From a checkpoint of a small mixture-of-experts model trained on Wikipedia.
Size: 9 layers, width 512, vocabulary 15690, 253M parameters.
Training: 1439M tokens, 6147 steps.
Below are experts of layer 3 (counted from 0) of a mixture-of-experts language model. Rows are named up (a neuron's input weights, with its number) and show model dimensions 256-383. Each number is 128 + 32 x the weight over its row's rms, rounded and kept within 0 to 255. Numbers have three digits each.
Before each expert's rows: "gets" lists some tokens that make up at least twice as much of what it gets as of all text; "comes after" lists some tokens at least twice as common just before its tokens as in all text. This comes from a sample of Wikipedia text that the model never trained on. Tokens count by the router's weight.

# expert 80
gets: "6", "3", "5", "1", "7", "4"
comes after: " ", "19", "20", " (", "18", "12"
up2:056212097155139083114138162125161151127156129143122162117148092126171045172170117159114091127140143110140157144140128151127112090137084137140177204115096145140214130116110078053109197147208185139126088144150121120100095094096114156078145181171161108115105105202098086102131176111117083112102134063174143132168201135142112148090118070144124138116102149090133118119177150180060135139165
up3:106182132148129138088063130160105117118106158121139147127151135105163127167169150127139133157087160150092136064080185143150106187122145098142113133120139143154098108132124108087150078098146121123171140138187143103083094078103122092143169143153111085133136099123168073088130115128136142081120139111064132159144157168190087121140184184098218139146105141121076101128109104218103078051131
up4:103117188122161140183132097135128168143091138171124125153105109174069195124091175113129197138130152140129117102166111126138103177102068175122167183100146095141136167150143075195121121140152152151186128156147162109127086144088129095116126116113148149088133115120152121142075103118135128122115137095160086143106166175126067115114153116138164161150142121145144145115179149139154132115140

# expert 2
gets: " G", "G", " L", " W", " D", " g"
comes after: " \"", " (", ".\n\n", "\n\n", "===", "==\n"
up2:126145125084108103152114174127125117119151200092142121132144082175164121121156116117140152108146180181082047064134146124160129184082134166190099119162123117124148183130054169150111172129157096105108165152127098138142136157078166153121102140183118115137133121086133142126150125128116116103132157168102060182082118162117174103139146099138144157090147176166145183090119083177111120191136
up3:072129105115136157095132118132123159125096144085128133073109193202117142083142122156120169140053142126094120099145146142061146118114164078090098097126165130103077139174102101113168126122127108166095103155103120123198131084134150114199143142114146117146120175117087137096158111144116181087119090126129120152075137144104105086154178152100090149168156125145149148127138112120101099178138
up4:151121088074116129130125154093150147126094138079080162122128113120109146111111154165127145152094117134089118099109144153155095118108155146115088160128188104175102102175153160114115136120168129188074176147127103095123057108145129159074172107093114133068088162085090142128072146122092154194108153098113092138127145149124144135095093108188135146099153139110166068058112109160082150140121

# expert 208
gets: "-", "|", ";", " as", " •", ");"
comes after: "\n", ")\n", " |\n", ";\n", ".\n", ");\n"
up2:121137181130086107125135123145129131167115087147090121172071135097095171133147100205202095172119117145095152099094163108132132110123114091150151150185092128103094161124196102150177172086148185193163110168087124122157149153158130173137103128124122154155118076117198241158120177098116137100140121174170088139109158193086075119145097115133114138115093099121112143121132083119113118088164
up3:112118136124131116075146113119139140099104106188074093095145100087143089105176112079176157105156096099086114102127139117133146134143122126125160167176128123093159127131103163077188069097134113101170147133109115091127167185176146117114090097126081093136162120099147118143149098096120098139114125155094142130111150136121188140062092145103133157116121131130122150137128129064109102120106
up4:187138158084164128172158113143134138144132133119093135172122064144141127123161087170079086123121087142186113119142148107126158119087161090073102106090094137156144142173110189161114130129178115056134131084125125117108162174114090127148169101133116131137106123202162162120105168138084150119151099154150086113116097135068093130162039117148100147143138099142131080060139185118110070092104

# expert 245
gets: " (", "00", "″W", "02", "51", "43"
comes after: "′", ".", ",", "19", "18", "°"
up0:101077130097106171108122092126131107105137122105126104129163124158150082110158189125064118125136148155119110143157077143103094136115104115120083135127132131062117133087099191144110128136156121139170159131128115134197164131113124141129130188127147120109096085077147184148159132081093090094158113122135126132173123124147141076142177118091134146089122189146138076094073152131147111208079
up1:166121104062070146123153134164107123116115103167125137125099125124135114179107073179093125133109113130134146130150139102104078154164165114106112189115147095091124139131105129181187096104078084171147135132138123112137154145112144142131080154187118125136108121145079122119164125104164170101148123072139129051123136067090106144117075123159174147108145164068111189208086106137127093116121
up2:103075109097139153111106140109114068142064104172155114111132086135101136119113161151139084089142123118135121165180159145107181181152105190163177178162140116115105143141153144049091159134167108091152144187144165133053115146144136145166145174140128074120105079138123060129095148149165165162064174135105119069126135137157121175133095111104102120133127087108123136138085084121146161117094

# expert 233
gets: "-", "|", "\n", " -", ".\n", ")\n"
comes after: "\n", " |\n", ")\n", ".\n", "==\n", "\"\n"
up0:126116074127109091137161090164111105115151100111153175162126202090169127183124150140147121122060105125090142129084146127151162111092114113077117174133099174095119130123184157081185108085124085141148149158112123124105177113159153095131076126098101103144125186205183163160102132138129157060072119085096107107171103104181121086114142135116127147168158126101068159111149115052149057117123
up1:193152149124161186101194108111136214086132129126101108082110115143132161109179177121137132087121170114109107175133095222120152184133121117115121120090108094119210137135139127099111186157152085173159133075167110054081170151190118117130127110067204128126102136137184135120074055072116124149190136170075109172109140180095117125132133123095167177090124110167150130142145046113106099187131
up2:117209115091114167138113173144126164122150135135186109094078131118149104115110099139154126139140111161162112130165159116144061154120053043115087159070172125135121099112158079103178134113150132112150134133188080165091116125114119095088158157069088064103155158116150161105167121132131138175168148117114147163146197176119133150111120146111071121155136109099131189087107176126132105119163

# expert 164
gets: "20", "19", " ", "18", " TBA"
comes after: " ", " (", "–", "|", " October", " September"
up0:136091134140115098096095148121078074149153132129106119051104135114114115106089109120167104131111165049131165103108177149151124084120131150095130157124083137094122165110160127092108157099142115135137136116078097109160142172104169197161113150105135174073206113128116156136138147085141138115148122084167095092150203126171108163155129137145138097170169153100117141140157075128113127092130
up1:163151166113069134091169090128127164048101116170105102126126101115184055117132152105116085144194090147149160102162150107152106095120108138119186111173100093131097087105126126149115139103153132087159159118112131123129141169147136132127125081160147137145100023141155128091149155116132050094145095099132122119177108139142108121117117132071201107127144134149158069135177101136190179161147
up2:134132116088103107123061131135084109162171191065165109134119121146159137145078059101106134129140148157156144154164140135121055131122116067114089128137125087093080147115112109124069168084184169136095124125100082107193197158092100132132113109131150163109141106124144138110111175117144109160143130112144174189070113171132087180135033084126148162142141103146128112148156127125134141061147

# expert 35
gets: "|", " |\n", "%", " .", " •", " %"
comes after: " |\n", " .", "|---|---|---|---|---|---|\n", ".", "|---|---|---|---|---|\n", " $"
up0:105111164099119187139089133140116139163096119098109117106082132145159132073107079101130133121106140097115124197137139130113134142093124105138167155114138129082080176125151123074172132107122131084123142124089120122088160120171170137118143160131195090165131099060161134070119103134185097177087120172078155159156112137070122158156058127094153139160145146121136108164170125118162151148171
up1:163131138145143108102118183139162146174123191117122169152118120066168105164116106166138181120139077202112121151086112132039131174074109085154129084161095129096110129147124082157122108129072075155122056153083145165100143105142139116157133100131119150174149156140137120139101107146110077133132173150126076104125156156153131108156086039072167135126124161183122123147143155170127187095134
up2:184096164115101102090144098128157154181138177107118215090096089136165143167125145066111109174140140132091180167112156105163104121153165176147136067160126105084080108088164113110167089122134184142082122156105163114128161130129095148126139161135142101154123088074181122081110110172132096094165130144101065175101097202158143154102160071104147144110105144107105097122085110115105169103164

# expert 167
gets: ".", " .", ".\n", "°", ").", "00"
comes after: "0", "1", "2", "3", "4", "5"
up0:132128128153195167105075137127107074176160129108170123136169160107129140120164213103130146172158154120142157134141169104129112144126116093136154057116134166093066124120189083139142114066106107145130136203129130164199116125189057124093122163111130151178120167144165176164100164198059136081137100060135140064138116110142151084151156059101080127114173121127106131138081098128096096067084
up1:106176115133129102140101080105151083099177058220212097113172173101153133148094109117133118131112192210083123161144091095104184096065185154108167118120106112146120152084112112130129095135159150120158074103166082099111153216142139175176140151149118097128121171096135147145113134144124183097179118140089146073198112141094056112172113135131133171107115158136094129176165201142121100118096
up2:122107158195148117129144122106169127150128164101119139126099079111127123103116173139164067171110143139139085108156111159087129155140141139088186110170141121111138087070124092148129145097154110241103165115080094105048103114109169149116100113185152122126069151095157122134110168111167229193160110158125171134107119179155131125163221102148202134191136109119146123144209124143150160169091

# expert 81
gets: "|", " |\n", "-", " for", "===", "\n"
comes after: " |\n", "\n", ".\n", " tick", ")\n", ".\n\n"
up0:142156105106115123144090190164075142109082155171153100131088050083123150138105122113136119113133131153117070127055161092113143071133090126133165142149122138131149097105094137137160156156123144163155114118089156144133151184166089138123111083189097113082167141119151123158104122165118127154112107083100129187116104151143140145154131134128196114092117065056172105168069169178087140117115
up1:169154119133124115144020113082172116120127167097053167141074089089143169175170117154160143139095173187145125122113175133117110130111092113102105120138138119121123113165144141103094153137141217138125091124196108171146140090135153137101115113133119111117072135148137168162154135084126182176124179142124073122102135167134105115129161088150103103081124138071111097078137099140148101082162
up2:066141146144150150150151056131176100101151111092083128104143073174128128142080134121108139141128135120106139052134087130163153108132071061173058137115122118109182110116137160129158173115099163117188150152111125089121184121099151155119126093131120147091107100118106135169111148146133124135210182114185143136102146107129095130124081098166111127152203091129121154117107129156157187111117

# expert 4
gets: "10", "3", "11", "4", "6", "12"
comes after: " ", " (", "–", "/", "+", "'\n"
up0:028175140115044148098132128159142112162151114178142121115084136101160151146169094200147170144111178162154145102140093154161161101103140124112107150133136106147185104129105173119056138118167141168165131140104209167120066104112161160160217113134098110114138110119182141095100133123131116098098107108117138171202194097069149092139135128142084080153162150113202149152110086135129189183115
up1:146094149095151143138129129123184113113130133074074104160198096185034169132116122130168143137120115184119142106123146180069093151153199113160151159124093134149119125069121142219112157162112135132069068116166142111111146132082072120095129128098094086144063129149125043116087132114120150112157102130109173143119079139084157142144144111120159118208105126139129136128111078186094133001155
up2:146156129146147111142114135173105127037152209139124168128062117136133118106119161140173163173082146140104061089144144171133198149118104152124146160110142158148197095089086101085173141150142125118160144046059154075141111115140166129087171133119099092122130123205145103146095127160115143144134080113093142155101089194143092097169104108111193101156164163136114109172139116155105162131148

# expert 8
gets: " U", "U", " O", "-A", ".S", " H"
comes after: " |", " U", " (", ":", "-", " Al"
up0:064107127108151195081117147110107153124032146140137176166138192094206164133185151113106163146193142141117129143114140157137109080082117114184112091131097143154063102071145154076105183139137096112076180156084139104116151158170147106110129150119073175106126165113070099092166136138120117084136107074085051195103087128086134049116120157107145144138117171105081082110083183148137085152090
up1:171132138075118122109154082110145081114098098141060130144191155108136127142140144146073110137095130104122073175120099137172137149218143165166068096191185115148194066109103111110144160114143180139054174177197118164146087087151068116158113077085167147136181151145095110107129175127127138138075145105089150098172143077113117133148138085094136108177129041133129129134133131101106147071157
up2:115130170139170145100101106112132059138120101065175136170127088095156142115108194101151121143179143139125126117113079122131159122116111141159130143111129157137114103135145112169075104179095117123173142180135101096109134074136126181080100113099142153145095137124095101141139157177115104166149200096139151146135154105194083123126124099077163144140103186159152131152131126176078152068120

# expert 224
gets: "|", "===", "==", "\n", "====", "(s"
comes after: " |\n", "\n", "===\n\n", "==\n\n", " |\n\n", ".\n\n"
up0:117124154139221068145141102107164125142132134163115136128194135083143175135151079102118088126103105047108053180088101153179152114142123160082135175146118079126118158135152157167136184079154125144119156129173104110072101086186141159176137093097117163115089158055114079067124163145184095125122113097110132108146092119126110123101126219114141153109164145128132101070066102127118129111163
up1:131116117107070084146151131107125133064148145123219095108111140086076074108106122113126116131139112084139185077100138135075143138055204139093179102140105079119141159099117132222154118134107079102087109133132167154148160135128114194141049113126107109126103109137102168161158147178081153184072098114091118138155123124081134115165171151090165125164181197081067082085140141115111139141176
up2:121150131148171150099119139132156118143098116113098170073112124122176158124168132121096125165123119099140106157117120179179091116142134141124139142110111129130118104150130145168163127208150163097051188098128140149097122106127123135135121113114131102106080162136143184134123078165160122104090108140124112092181088128134105126154161105148152102083165135152088102119156050117131138105135

# expert 108
gets: "0", "9", "7", "8", "4", "6"
comes after: "19", "18", "17", "10", "13", "12"
up0:175067094103138171105131105077105059065139061097151066119139126174115158108110105160176066151102134036165189114101114136137098190100168073172142154139165156158133114115125146093114141097100134091156136184181062122163165190143165110149113103094091145174092119111111145120125101123156096100131193157124160118161116087118141172134110142130118161129134111130142106163167172087114142111156
up1:141093097033091159136168106129156154189154147123101084139135175172118195140087088119116135128136103169132204162075175102064090176159073121125130173133236115126064111065136144085122128027130133124119101117132193147149122118069079124118132129103123097144145116120101135096173095122120148101124130118137195176144155134095129084148115104104090119177140111134125142156107110120106181151108
up2:116134175092117141096150069104160102140194093141174108182156138171153128145139104119106158135107125139145141142185111134153100145103154097158117073147160197184145134088150132077107111135090118091165132142110157104136170121161152119117096158175149124143111113197094144109111125131078073162155144160118147156127145066125182115165138164098116134128093118179122131085124165104087138115132

# expert 79
gets: "=", "-", " as", ":", "|", " of"
comes after: "\n\n", ")\n\n", ";\n\n", "\n", " known", " |\n"
up2:156121090123078143122120133133053155063098143172167121130093170200128154148121092136091161100153112087147189148166154150109103140105073134126135068167113166110110143098089126139111130115111110119111125119106097086183111093130233109168038141123081138123070141101110138157160130173145107087094130194157113129139096134146080149157151144097148138104167145156169121121143124098162159180092
up3:129147140203120124115095165166120079159108144138165157089134116139148154087111178168070119205100149053151125137156075116131119135120133144142118120147158127088143105128119202136171086151120113153119119105107095177142186139127108116157168090098164128113139115135113096107167154100058125158079119137149138124169095165120147119130142136073150104158138178125122152051114095098136166138127
up4:108145124112167124122127137128083132134115124141180097149064138150072177133084128121138152142065097186101150086103138127097169109122134109088148109106174160150115120118147093089130121132118096078083102156112109153179130152101082221141162141124094189132158111127133170072155123132073104207100138131137109153075162130167079113125181186083127139177110171161158092158054166108116097086126

# expert 136
gets: "12", "10", "13", "11", "14", "16"
comes after: " ", " (", "–", "-", "/", " $"
up0:213135105114135129089117110193126146140123144137097092169101169135125176133078105147116186158148152144092123128139169132089084145140108147126111181147123112149092118124110142151099128068157123070103076159159133157146156119114124115139061134160129135131117115160105112106161131113139121108124104116126175118081116170135172100168177080088163168173172058121121039128171094081146147077096
up1:163183069071091110092049184098085149145158123144186092124184142115145183171130127128196153100137161149116160153106146130144137089113176069128153157135130131142099149115086054115141122146150140028065111112125119139139118089188159187154109143134171153053122135145115155157100114118125187117152150116200194171122162137144136111069151117117151118103112098137102123110181104183112128088144
up2:144105196149114171120110169062072082138143157146168157103156085140162134166119151117141142111111151155143159188074100144186080153106068132169119128099128087095133107163098131127124144148096120167097031164122099194140192105168104164159099163116177120142067143116142110099131145142146160100133130110148120145160210100101100122110116108150130138121107126167097176111121134168106101114122

# expert 9
gets: "′", " they", "20", "°", " (", " there"
comes after: "°", "′", " that", " /", " United", " Coordinates"
up0:028127210134147105160096165144201103106148136140109066114112155089118128130116183105076194123102147126074118150079116146105124120144142144082143146120125106133124098136145088164139146101111121130110128179128055107087118129141132137062105089117113150147152095095097134125124179100167158102131187141186156151179163141111138077089075133134122147128142121102127151125080152173154085113135
up1:142141121209058126124108121164136132095137145118142101117108176062093145139101148136100132218098196122133190091151131176141113128141086168100170113156128120070144212049095151093073109085170084096126117137163124087128119132108108116161096228149090084160102146076175117097142166124131140102130058095107154182135116101131125148122211108107127132109162120139091087106196143224174070127106
up2:114117145129161134091121114110129137142118153103103136151148155189149182134106172127165175089110106108146139155140167115121131136099157125090123171158197093136134123094178160157126136096111141111122117167056143113094147163123125094114075091180162208120134127152109091115065162101092142146162165141127116114179122160129111126074175124133132118154098099160171136155128104129125134164087

# expert 225
gets: " |", " based", " worked", "\n", " both", " work"
comes after: " ", ")", " Party", " hold", " was", " is"
up0:181157093116161099147119121096098140152059128147112165109148201117108158092120119141115130177113112122135156126163183123138099112171108097130113123131122102096108130158116140177155098129103123096043121133181082155151179118101142182101099119116152132116123100118168116104146154081164163152214190146151160173089128143120161101115102068092152162198147148129101148078110162138176116106069
up1:103124112091140201138135043118148209148150171152168126152115112142169141087141135111117087091107108124105115111134120131181113099096149157117129196121139180123185118136071114119163131131180134068151099097113131104018100130071157143154168133101166162150111179134098127119129113167120095117172092066139142112125115164110120157138140132117081156061084085088125122197134155090079137110125
up2:143166207082089166143192152192144147205199120208192055160118129088097146162172121133142128100136119107164132154135134145146117197109127161113129175073120132137106096121140163122091132153143052114117205108151135151108074136177097139110131106075093127152152148119090148170161142134105142164142129136116103138125162130108173125156157086178142127086094144112101130116124112162165064145130

# expert 147
gets: ":", "°", ".", "′", " ", "%"
comes after: "3", "2", "4", " |", "1", "5"
up0:130073103123129121129163077139154126116143158162150144088125120076149145106067058177128150154149135146177124098160131111125135168155125190154137061111149115117138134135139091122087157091083093212089065150156116168147111156139093089157154119157166138144077142149162161061133083072152247143094106116177171126121127144134129081175191079107173159138147116185107220169180117139137123089126
up1:098142127180157114130177078097172136101152132108151185092098120169108179115064114203128126130201118173162159170171127087097093161134069162122129136158185117164123077058102110116165104171159092164159119123157181152132141128124109093158101171087139149081141157144174130068128092161150127148068115086166152087099111143122084118094174087081114130141113157105197131179160128120166162138143
up2:143097099107113144154124109179091138113129102126089135092113120116175189145110171095114162151046085134146108100173117157142146112150128142163075134148155166146205107093128155113144158141228115073153085108132148111084107146125218119140127125082157125124076084156126167130134144154128163106072139103149111135151123121105132139102138172131083196101122115176093107190153116127123120132110

# expert 250
gets: "-", "1", ".", "2", ":", "3"
comes after: " ", "\n", ")\n", ".\n", ":\n", ":\n\n"
up0:167107103104094181143143195122110196142138127119126168122163143146110121145109097122174051082118095179162159188082101150177108146185140075145212161160187146086110074112129087142141124095071065158135092165086104165119146104073102086148123119112077131173097169125127121146174114098157106088141138117067147176131089136175127126092121107129120139102119131095070083086126131101104160082061
up1:101114149157112186185092145126143132102161154163047189166152108120077118155065119126141117069105124137088143129083151112134177187121169181163096156128128111083088173129099113096139126127154149148115141165171107087124077113140151131095103145144083074089165106165110074136135175075129092137170165134165106157122123156111125124160085142129139118103177090158153087116139150106122103160162
up2:122219119112112136153112110142144135128165158114117185087053150095130106144066110131099161071181138170119109178073069148144133172089124097134102156114081102160140151094156136138093117098121157135117156157116115065121141153129192081119125111179099148149153155090130128175191117159166069111098123109156129128134083175084127096176160078105110140141147139110160142115106099095189115135141

# expert 114
gets: "+", "*", " Racing", "^{", " +", " car"
comes after: " UTC", " |", ";", " Racing", "1", "|"
up0:150124151119121172110118178138189113188143127134184120069125079106135115123103165099137168172094085138120092103123147137096127122135128153068071139141114127138095108188161120111123120152178164142125161114117046096148184045091063199149192157206088147096168149116143185113138114086099154127121105122138189134102107171126116147089188142104147118113094142109136187156114130130140085127177
up1:135039156091166133158154106119117104074120166110137172155106122137098141140167061130142126143120144119162117150122142123155122197139067183083126126203150078103139140067122147089192141154183145167216134157166067104143109096060074136114086129104093137166077076115098122087139120150183164163201158107100094152125118152147112131131110135171122123184171109109104118140159139150097137048128
up2:159162170119120118149078121111140072156134168095078169069115137126143147115110137152084131079072105036062102091129157172146135084134130154213159136134167138120101137103132161100068164142123076143103155169144109133138105157138092131129169121170118120149090120129131156122112147142044099144099154139116114157161093146109089110064104102143137138149118086098128147081093119169141093158140

# expert 39
gets: " |", ";", " =\n\n", "*;", ");", "%;"
comes after: ")", "0", " —", "%", "°W", "1"
up0:142112098147195137148130088119135189144159144193149077121111116141191128155153146137121154124104165086114125143163138124074143116133061147168127143189129125067149127084135122116182184077079117089131110092158075146127201118149161132138133069163125082109116108084173152098159143180128158118169189181129169116159117184153108059146111112091130160077082112170134163149117116097138142087142
up1:065107165086089131106117131140167048125107141146131143149112161093187154150161082110143036104115149126077096150078102122173119104133130195162083125154095153131146129110106105148103125128095152145102096130104132099146146102152128197150111155167123137164168150110157183080119145101144123107125130118133094175172162177129178149114193179160142176116126121128142058112117176128075043153104
up2:101134056069151152129104115111149096174091099124124113102103108180130097157114138138129193095177090160145154155128089133136116138119139089134081170071089160121184113151107102097140171151111137152194105140167123157084137140134123091147117116080159069138068146124117078078179167145103107146124187072135093188131127151102114146108108148190166134083134134096064141064152145121057107102128

# expert 32
gets: "0", "2", "4", "5", "7", "3"
comes after: "19", "18", " (", ".", "20", "17"
up0:142094163164136058153162126125152168093186164098139131163170162084117102116085052164111144139147166091159166145116136090139100076130152091142116099191120137150062145194195149160114132071087157060102142153214144068208104158099170136150090161127129113104127072183134120086176113128111168099171069160068137148074132132140135115097122092084148088186160111131114164151118078117095126131148
up1:104062198101117112142096127089128160130151200142114092124119128111135136090121087175120119118084176105146067153098066154156188060162099138160113156150156141142144134140064103118073129168145056173180102128109071102149118138136074118146144160110159029154133125107095151110152048162130137132103154138124148129146097167097111173139119138134105132114129130127134100154181154109170096159117
up2:151165118122077143099142160187108174101115168142141078151113177125093197154124094095137161050165145137116178129111173100098115120148182097108137170116101154109069110136156145117128121153162132086122087111097136108114115178130104154137108099133098116148104185128169148115101066126164117116123103133133175227154077125165071139137157146165120160096150163122097078160165136128100122170123

# expert 87
gets: "97", "8", "-", "02", " ISBN", "0"
comes after: "-", "97", "20", "19", " ISBN", "8"
up0:108180108095194174158124094116138103110113115148200138127118147087137124119124154159153095108097080135139147114098107081086119147087168149127115123075194105103105093109141101078140161117159068175160091100160191158120144118160103153085057136103142151108044128155114157197134111085185159145125121101151151153151125111222145113124154122095132127119122159085164115109170076116198152101129
up1:117113160165096089136138149148097144142142095141106137158069140135146145118163158143134071110139163087117093109166162114114147148140159135102151107112141109169102126113111148128144141173137157164077183147185079169138138128141157202151082121062114142073094107111160160150103118174108108153101084163079106101081120123159071143165085109134140134115109105087157169107117084112156194120145
up2:115156130161145162125108122151119108120163155168110150164129103119079115151154134133097176153116168116121057127111174111118075131116122105193130111159152093181129030105171140166109135181128102154130146126176133181138112156124122114100094107116109145106162158089142143120132053124114120067128168098137139145148126080158149130093139143132118107126199147053094174014130113100207143134116